Experts of a small language model.
Size: 8 layers, width 192, vocabulary 4096, 24.9M parameters.
Experts: 32 GELU neurons an expert, 8 picks a token, a sigmoid router, a shared expert of 64 neurons.
Training: a variant of Adam for the experts, 7007 steps.
Below are experts of layer 5 (counted from 0) of a mixture-of-experts language model. Rows are named router (the router's row for the expert), up (a neuron's input weights, with its number) and show model dimensions 0-191. Each number is 500 + 40 x the weight over its row's rms, rounded and kept within 0 to 999. Numbers have three digits each.
After each expert's rows: "mostly gets" lists some tokens that are sent to it at least half of the time. This comes from a sample of Wikipedia text that the model never trained on.

# expert 74
router:498480484489498526446457505472465530548505470440501492503515513560524590514490555473511491514448528514540449538519480530430613494524472446537486451481535448441554511484503437486492491528515489560590534396527464450477543427445498469435513454518528520480527486477476456492455508516466533415472438452486480535459465405458535508575465528445524512547467510476534461550518491517489543533478496475492467403556534478492503562476472465552481549501525505446562573506496536566476494513578517574437486539477493533447535468518481498457459501542580496557474517535541511594518573500458491509
up0:523461460482478510477513502449520468570505460513499533501497547569479485481516480570510434565450503469520441514462522597454522459532512489557496471480473539501493531539493479487495460531519583472487491492515434539532451553494533439575506494454496502528525530472475428461576472487420489512448465458525468485486523525504553527444479490445506541600530510500558438456481509496489438523545504522536515477436451547492413494462516514579565476437495581486508507544473576564507535519570530527515483488436494526511557496544555487423607502499450519462464474421511529558407530528527538464
mostly gets: " five", " Two", " four", " three", " seven", " two"

# expert 237
router:538549500460499543451510487463484485575529412405527534503507473586451561403493542421533516565452551474580426453494485528396538490427509461530445506522516455412477525543535517463502534449568542533545540383569518493489492529532518432494511493521505522524500482510464505537453491481464465455506445516598556502482537499469530459473444574430480535559486492445470443562512514481436484506497515519479495531501582512555489476504552510533513534495463481468510493475518522542563492548527534539551474510484525475463532520548478499442442535546553495495461472474540504498477513495532499502
up0:486541462499505461523538537513502489550532418456467539481494483527380508492544519428539537490513514525526620501477535473462496502512511489508546536489482416483489440511479531492463464484555473533520477488557515460553394482459543491468518587484504509489436533526466496572502486508469519506525501477585495510466510478425501508491490375512490521504452530508493491498541468522508489466514505475502548452475504472508525493512457518465537443513558535457527431500552540510492483449503548586468553473502558438467477494578565506493510501485424451543462505566521468512398507493642546427
mostly gets: " York", " New", "oston", " Chicago", " Angeles", " Florida"

# expert 73
router:465448459464486513455496566436439438538533521452524525445521488573521519469553466498538528541466554509542453403460505483449531510461506359507494477494565443477502491494503481514510486520464470513538532488544508434480464456492476462435531540530457537519522457522488500560495497481455458434500464542514430471498555537393542491555542506447486495519498481499545495557553500522475546464456501457516489479440570477515510569550493490518471523462564484476560549539494506568500499501538499500464445550472517460495555521494474521429458490614472487454469536588570529565497547481506547581
up0:519491467482548577465433513429499548506469463448508500434578487521474487558505461444533457527499505475467468404417454489485476542505557505521523530546401424505499485550480532495536528501472536527519486498524472510511490544476500519479541570527382510507525483503450562541541557480538410472490482487477431501464541498444545537480532468491513467509554497482508500493463611545471438504503523446515530473481516508548469528498515479430532493446487522579559446518495523539582517478493463488525461468536524515446460491525415454472495427528556489436498552570488499506556474528563482599
mostly gets: " album", "ock", " Team", " field", " book", " record"

# expert 60
router:517493506499526447477495491448370464507477504444455519519481534560439495500561515486520477482512496483504477493483484511415532542526527418453522479585502533436542472468466497456483458451542490519543505408576463501515578449460563422506466466528491524543510522447477503440505500500433516494469396533498470536460487508520485609568481513493583505523537520474541525469577535473479501538507467518546504477492484434553536544545539462545432502560496507497416530484536473493510406511511526515495525543460463508449602485517572549542482487511495460493493561459444451528534458465518491465
up1:498503432439405522491492553479446535566533490388566489534582479518530500482536456460530512467503498473522510454491436517392525500520461497443469469492548478503562517516479567527501478509551530483534412539519496533440459539467532432493578515518611516553560550494401494527507523444399461495482470524486483549510466526529500497489442483533503428499459484567543483513496506478448501513559489514519531503496522458527474566474512574484410492514517529520491508504492519492509441394525556539511528523464502467478464482494548481416541458447529511495504570484539531511524461532484553468
mostly gets: " was", " were", " became", " had", " began", " has"

# expert 103
router:495494493466499499470496461479409464539443460495497546476551508498563561423534482479495538543464515441574529492505479464443491463570529480504544479553572520508449538521482521472523484464560518512556504425513505448507531545446474442532536506570492511501515526457494408460480532487487462482467491520549421511489501440481526575583541495455503568560514423455513478548544535531436508467437597515455478468505513520492532621530610499510477506483483476448485467479459539530539509527529546569439468557439483472489519478493461478472477508469534497490467469445502466590509545451484472565
up0:549468507501470543477524567417527412532462429494468516595510535553516486493524444446466489498435518507494521501397568494473505531559467468484539534484495518504497548482519517511508490423526509494508429478516496505529469530499488463490411468462499476544462515463557456487579438462554478526526502490456513491444519520488619530472409534443471559522450520509493442554577536500543404506516507563498442435525525535464495472559522518489539469472510532535523480537526481527462427556500552467525431538467479442548537413540535471457416533491525479552474478520473521538509504453532520517
mostly gets: ".", "\".", ".\"", ").", " .", ".."

# expert 104
router:537442437445457464469509533475445502518518555406547476514514484531544541432490487509504501548506539541550486445443492479426572475474490386477534513545553467514545480512459529466471527498493510564547504509564501482449455436411452478514500505531486560515480462520488515488515523493453471449459419499496438531463556531421512475572514552477456531522418496489561498501512534465528531463466555511566463471453510543464443542587575482542479559537529545501525510522478535592434508492525469475482475563482514513499547554488487476460457555571491404486502494542489492514496554467498570512
up0:579556535506531490478572505539510408469510505496504498465553534532550499532488521515394502585494531496563495528513496547504459498522576444413500484474515519481430547529502508475481434512486525532523527525552446462443452553496488489454432545491504468446544510492506491416516442454500501516525517477462522500434536474470501474501486445520491475561474437545443542446534455510518525468448543606509430550458465433512500480497455472470572492501562451508490468489626540503554530511447563490481504563587545503550505514447590482473421526514462470492483475491505474531458522509455518494
mostly gets: " show", " school", " ship", " claim", " book", "own"

# expert 209
router:486445477427494513468535473539484466525431500439532478494516438541475542510560570455557548509513532425514497490514502503473588469572498479511537487517540484441519528478473475529462545494517508540548549441543508506465492491472509491441469483516552492513535466543483453442525556412410529434493519452515509464437477493473566518499456516492486440533473441456523540578485499607496426483484450491443489528473495489563472538548527447544524521473484509425531489477528507598517462497568511457499487500456488456525602493493576484447548474494495443505445476472511469575575538478594542495
up0:431546504510547512487528480498472523551477489471504527587556481447467550458488477465477488491518521547490513480503480523494593582467500435485497495512497573509407554492515471517514493510522541429503506508527500560517496547480533530527464571464551491490511461519438549460511510520462487478413517483538453460395482522497565490474461501485475493566452489441500504504516469551523471475513463573521420384495533475512445555474506491447524480464472486467541514526580500527537510455574538439496519432484488491569585495524562530491501481499518388522443487495570550552527495457495613453
mostly gets: "el", "er", "andidate", "err", "ouncil", "arried"

# expert 245
router:537435469470447504479454498498508494509436450469437515552539503502482506458548508429481472503475513421570582475555504457476511475534527483536529460519566477453451510527423557487488518439515441572596496485564487554549449532412527492493564498500498460497479438510496471481495521483499540436490473520524510438425501506508570516539485475493476483510525531491520479539552501518524481513460481458502530469459624431483518523461524438528506476480498545464516573535527540560532480543510555511407514500465516457486563506514414505502475534487482455523379585506495545559534461448570486509
up0:530469559532556530488551472492503504477471467562510483456576531463572509548559511461496531535508441479473549496502503563514461457511504537428482601455506503459480424499423447501573503498464499512509491505539509498539495461536489515538506452503427531574508525477510496401454509416469492507439510511497574475516540476483526544473506542517479459513473563453513497492465569440543505517492436459492555557497517478549483510446489478595468461576407470548517530511507537540469418574469589515447488550469465476453488454443459396492471506548518519477556477477538514516484472428488497475
mostly gets: "rought", " sc", "ud", "amil", "sc", "rug"

# expert 17
router:565555482474461455474535485465454544534530494428498559510504507527471541513555493533516525519480571474457510450497502501457516534537498462496499432558480565451465523535484444510521471527548468577539455380583416479528555557469592455444502451532481497524458523473409538437458478474479517497455396498537485494426424428503509546486536524506502520493523496465582455479553535492496494532498479483529492497467506439554484635515510485528430492513472522431460496463520490517492467536471503507486491527432497531420536542516516529540497511496529482491497522447516445582533481491432520485
up1:519548540414594502484499533501530493481467456448440463504547462530511505539584568505500550569506514442505456489450423500492470624510577502489569477536481454525555474487406508519525481477536476398502542499518495474473507575465508550502444489492468530465526463504531501475456526516537489533449408526435560548490483426508545503446516468501538508502580416465496476493574546498487454523599449531494520506500468504493557542550538491503472481462540491528498526412545526497515476513463497526503513488487476463408524507536436475546500489534469506444534528441447494486464487432501460524
mostly gets: " also", " is", " are", " been", " was", " has"

# expert 6
router:549498527487430490479458437485483515556516510475488559517503437514461470519495560435436455503513463486544502491459459497378544494564499506474533484534518451498485475512456491481542492517518479485586430427538480453504512473490509429527511533590477499509441504563473513541489503429534486498427457492519519470484515444466530483548523506452563523568430528485511447550627457457548551506435432480455462500445541454585509591460464474473485527468518552504477536469505483531559498466531517534546521510507446487517531457447475571535515488537545466449438497557506522575522546449510470544
up1:472532448538441503507528514522431531492490432485539581433475487518529474525455511432480444481545504465519497441443525537501483580465493458441476543539547422483513516530511531446518516510502465547534367536501487465458552479523511466484498525535558496487454510507483493510505483555495412472476527530524501434607559422439528524510611468483488557511515431477490585627511490431502510532463504475490508513504493470601478505506476457490513442569489532528535493479508545513500513439495514554556489541479463524505512434511515549521535514450485537508460482487520459500465594506563520511
mostly gets: "′", "″", " JPL", " Coordinates", " UTC", " Died"

# expert 86
router:508503487421470508446514458474470437498417536428503547503514513519464599475526505569506480474464485450494530436539471595486462478557530448504525449516571469421508484464408434500493459477508476521600505515606519532452506546507454460537453474527541518501506570518507477445518524431506491467468508552487473515486559567477552507542553499498532490580477506474547471509538477415442544542544483511501453506447481479536507521523582534538510511466507539460456515518560514572517521493512520467501502494494451552466512582500526456421448476481538464523419531458479459548457499427498491529
up0:469467568424501438472505475542479465559518473463434482466487489508522517519497507532484527499485476572541501481519481516505489507506529535491434514463482499457468500578550515410535520549534480470525493527520487484548489534491533491528547513546443516529495586476489464473470533438526514500483488513528424482511559506601503471513483487557513421563525452488616487494546512486462525470530451498562444474461539520540408526511422479497534377556521542467475483420449509497555469503495439480347494480478501523518486497481540625478450530528535467500476509513489445514456553476461534491
mostly gets: "č", "tt", "ř"

# expert 165
router:502434490471489496450545434420486535481476484441522546494569500514441550468522479461518439523546478419567544495522503569463454520540544460510543490525594417488438427434420467510555500421528501495569489500589493570508546521497462471469513473526508552496544541481477491453497507487455484459433501534544504494487535468496547480532512510492530512549497576443492474504546527440420491517547493522502473485497516456463441502462546474530513511497515498504478506560560552556528437510515580492462554499492446497460549579478488475461459562494554458562408552493487516598490473481482528521
up0:495478526539532446469465522472519499548500514560523478435470434483558483451542513414495543525505500532576477538478523531501491510449489457508435516559531585417480533523501456483575475477529538510469510479516423488551463463541549488523526572523548509477528472496489536448523505491548504484474499391514462524573528609482456479441509552512426577566478545403448512461490489510556439503515510479481507463506521532493480519521498562488460545511508412489506536530533508545446416527546526509410462453498501457479528450501523499439555467487521439477521560502445576564509461488556511519
mostly gets: "mad", " Mah", " Az", "yd", " Ab", "ī"

# expert 61
router:535558456483468490468511549454453516564467481460463527491563566550500484439522540483495521530504493438439472487475549483459503553487524450496563418576545506452451453493524449446469474531577513528522476406574482533506554541520538468442501453506525502569464530483440449513486486522421536484476396491494490451450450519457490548507479500534521573467522478391503509507538476505535535556490551508509467532509480433508490573494523470539434477553547522442531558488522508507545440540530473433432468590434471542513545519525549506525460547487553499496449500439496513538478532508474481549
up1:507493482509501513444499534497446463516529454546605541450445492535495495526470478491481446506465567518491533493430532510500419467489516475482451514521463489465492535533487522483516558522502534510501459424550444518559491526557511473542482526519527534483576531500485495464557424489580497521440498487542478502513517470483478567486508537524565600503473533492545521452525510416536464566449490471508507438487540490502338499431593474492581483507461566491452460506425448539541488427476502506473503469465476563516531500529531462490448462520497512516505400511494526541569563500541504430
mostly gets: " h", " are", " have", " had", " be", " were"

# expert 174
router:505447543502505450439483509515448472490476557472555460489480554519465522478522475417485479535460552464547439534475507440454590505453485474444493499528514508461531505603472534493463521456539481510536500434559497452504462455509596508496461492546539485530490464557482497492478518527517476441478496463513487465450517527509552560563459533510504504494486471371532530525539493506547444508486475495476545462422571491525504577468519460528436540467438463507589536452531526559487505502471512540447484572436538501487548464518462548461446515451561432481467516501554576556573540492582485482
up0:431489521451537460471503488492450581502532518498482509570495468483488550449438497449514433544500457486605517494458511515514565509521496451455550482469496575446489491488441469541477486462512554589533490501546523474523465454529594517568502470551519556509500512494525500411481520486525562508481490538515461476511553445542512581468512521505541482507469433440513579480571488531429493497512481493538509539487531471453458545490490564504468549485509497516463487481429513494451506541502450476481438531473438486520544434478431502527540444539435429523480458488493565573522548580408483413
mostly gets: " r", "ot", "ox", "ress", "ots", "imate"

# expert 31
router:449444559407476430454466517492470450494493518476492445434464529575471565477490504501508430538453583475534466514556514514458539514466457495457525507484516533484549511537426522496497392430524487502547449471569468450471497489563528531545437480517483511552526475543548456502513516485526471445451542535503466495533490491542545527502479562492401452551508468418561438558561469483435540560550511510495480518457515524478501557508558517549482461494481493551517520423491525580507472527501470505473510510446511474462521505537497484467509548518593430494449558462527495564494496409472537547
up2:457499525497493501498471534435468489460469533513491570464502510473485575489463528531471591515487459551531465540537503481495461449535512512477500477509493499481528512517486434445574460562566524521518500494539461506506488440512444428476460433519446509495489521500489502525543504448503483522475538461473487537509577498519594560548460552502460417467431506564593475559526552432459509520514432553457413513568454523515504519511461509524536514506512497456492516486572500484572453464488512511545489448535534473414495523524414527492492539516477480442513542428448437473485575397501549601
mostly gets: "acks", "ens", "ex", "let", "out", "ript"

# expert 132
router:475517492519465525465523488474494487496495467482563561475469454544481529422437586495440386495511463441520478478501427501408500522565538470539482486552489458458547469461484520517500483480524469539619460424531508529504539544495554462500498444576515570522465483551452497511486483477519475496543500462563441503453561516492540426577453576489519521564457504471565449545487472431509490432518503529451571490461477479548477542451456433510485554539486517505545503460499541530462455504560509547462461569482563520508536525479500514494468488478484484498433458545477545548511529488554534576
up0:565484471482443474455465467544454546540489405492548560561528499517568490460446530552498490505526534464494542490551546477503534532516499512478443550498465513478529530528493541414453572547529466522520560480511516428560481512484486501559474515540508545482438487478463497530484473509544495481529486546521517464544461399500494489524509483504488489524500397423490459533468489495523539497467490453508525558524525472596474509472522559437438487512440452492548496410463529484514537470517448494480522525465488497556473501597597467467417443515573578501535459506453434520471428438535436516
mostly gets: "′", " JPL", "°", "″", " sq", " code"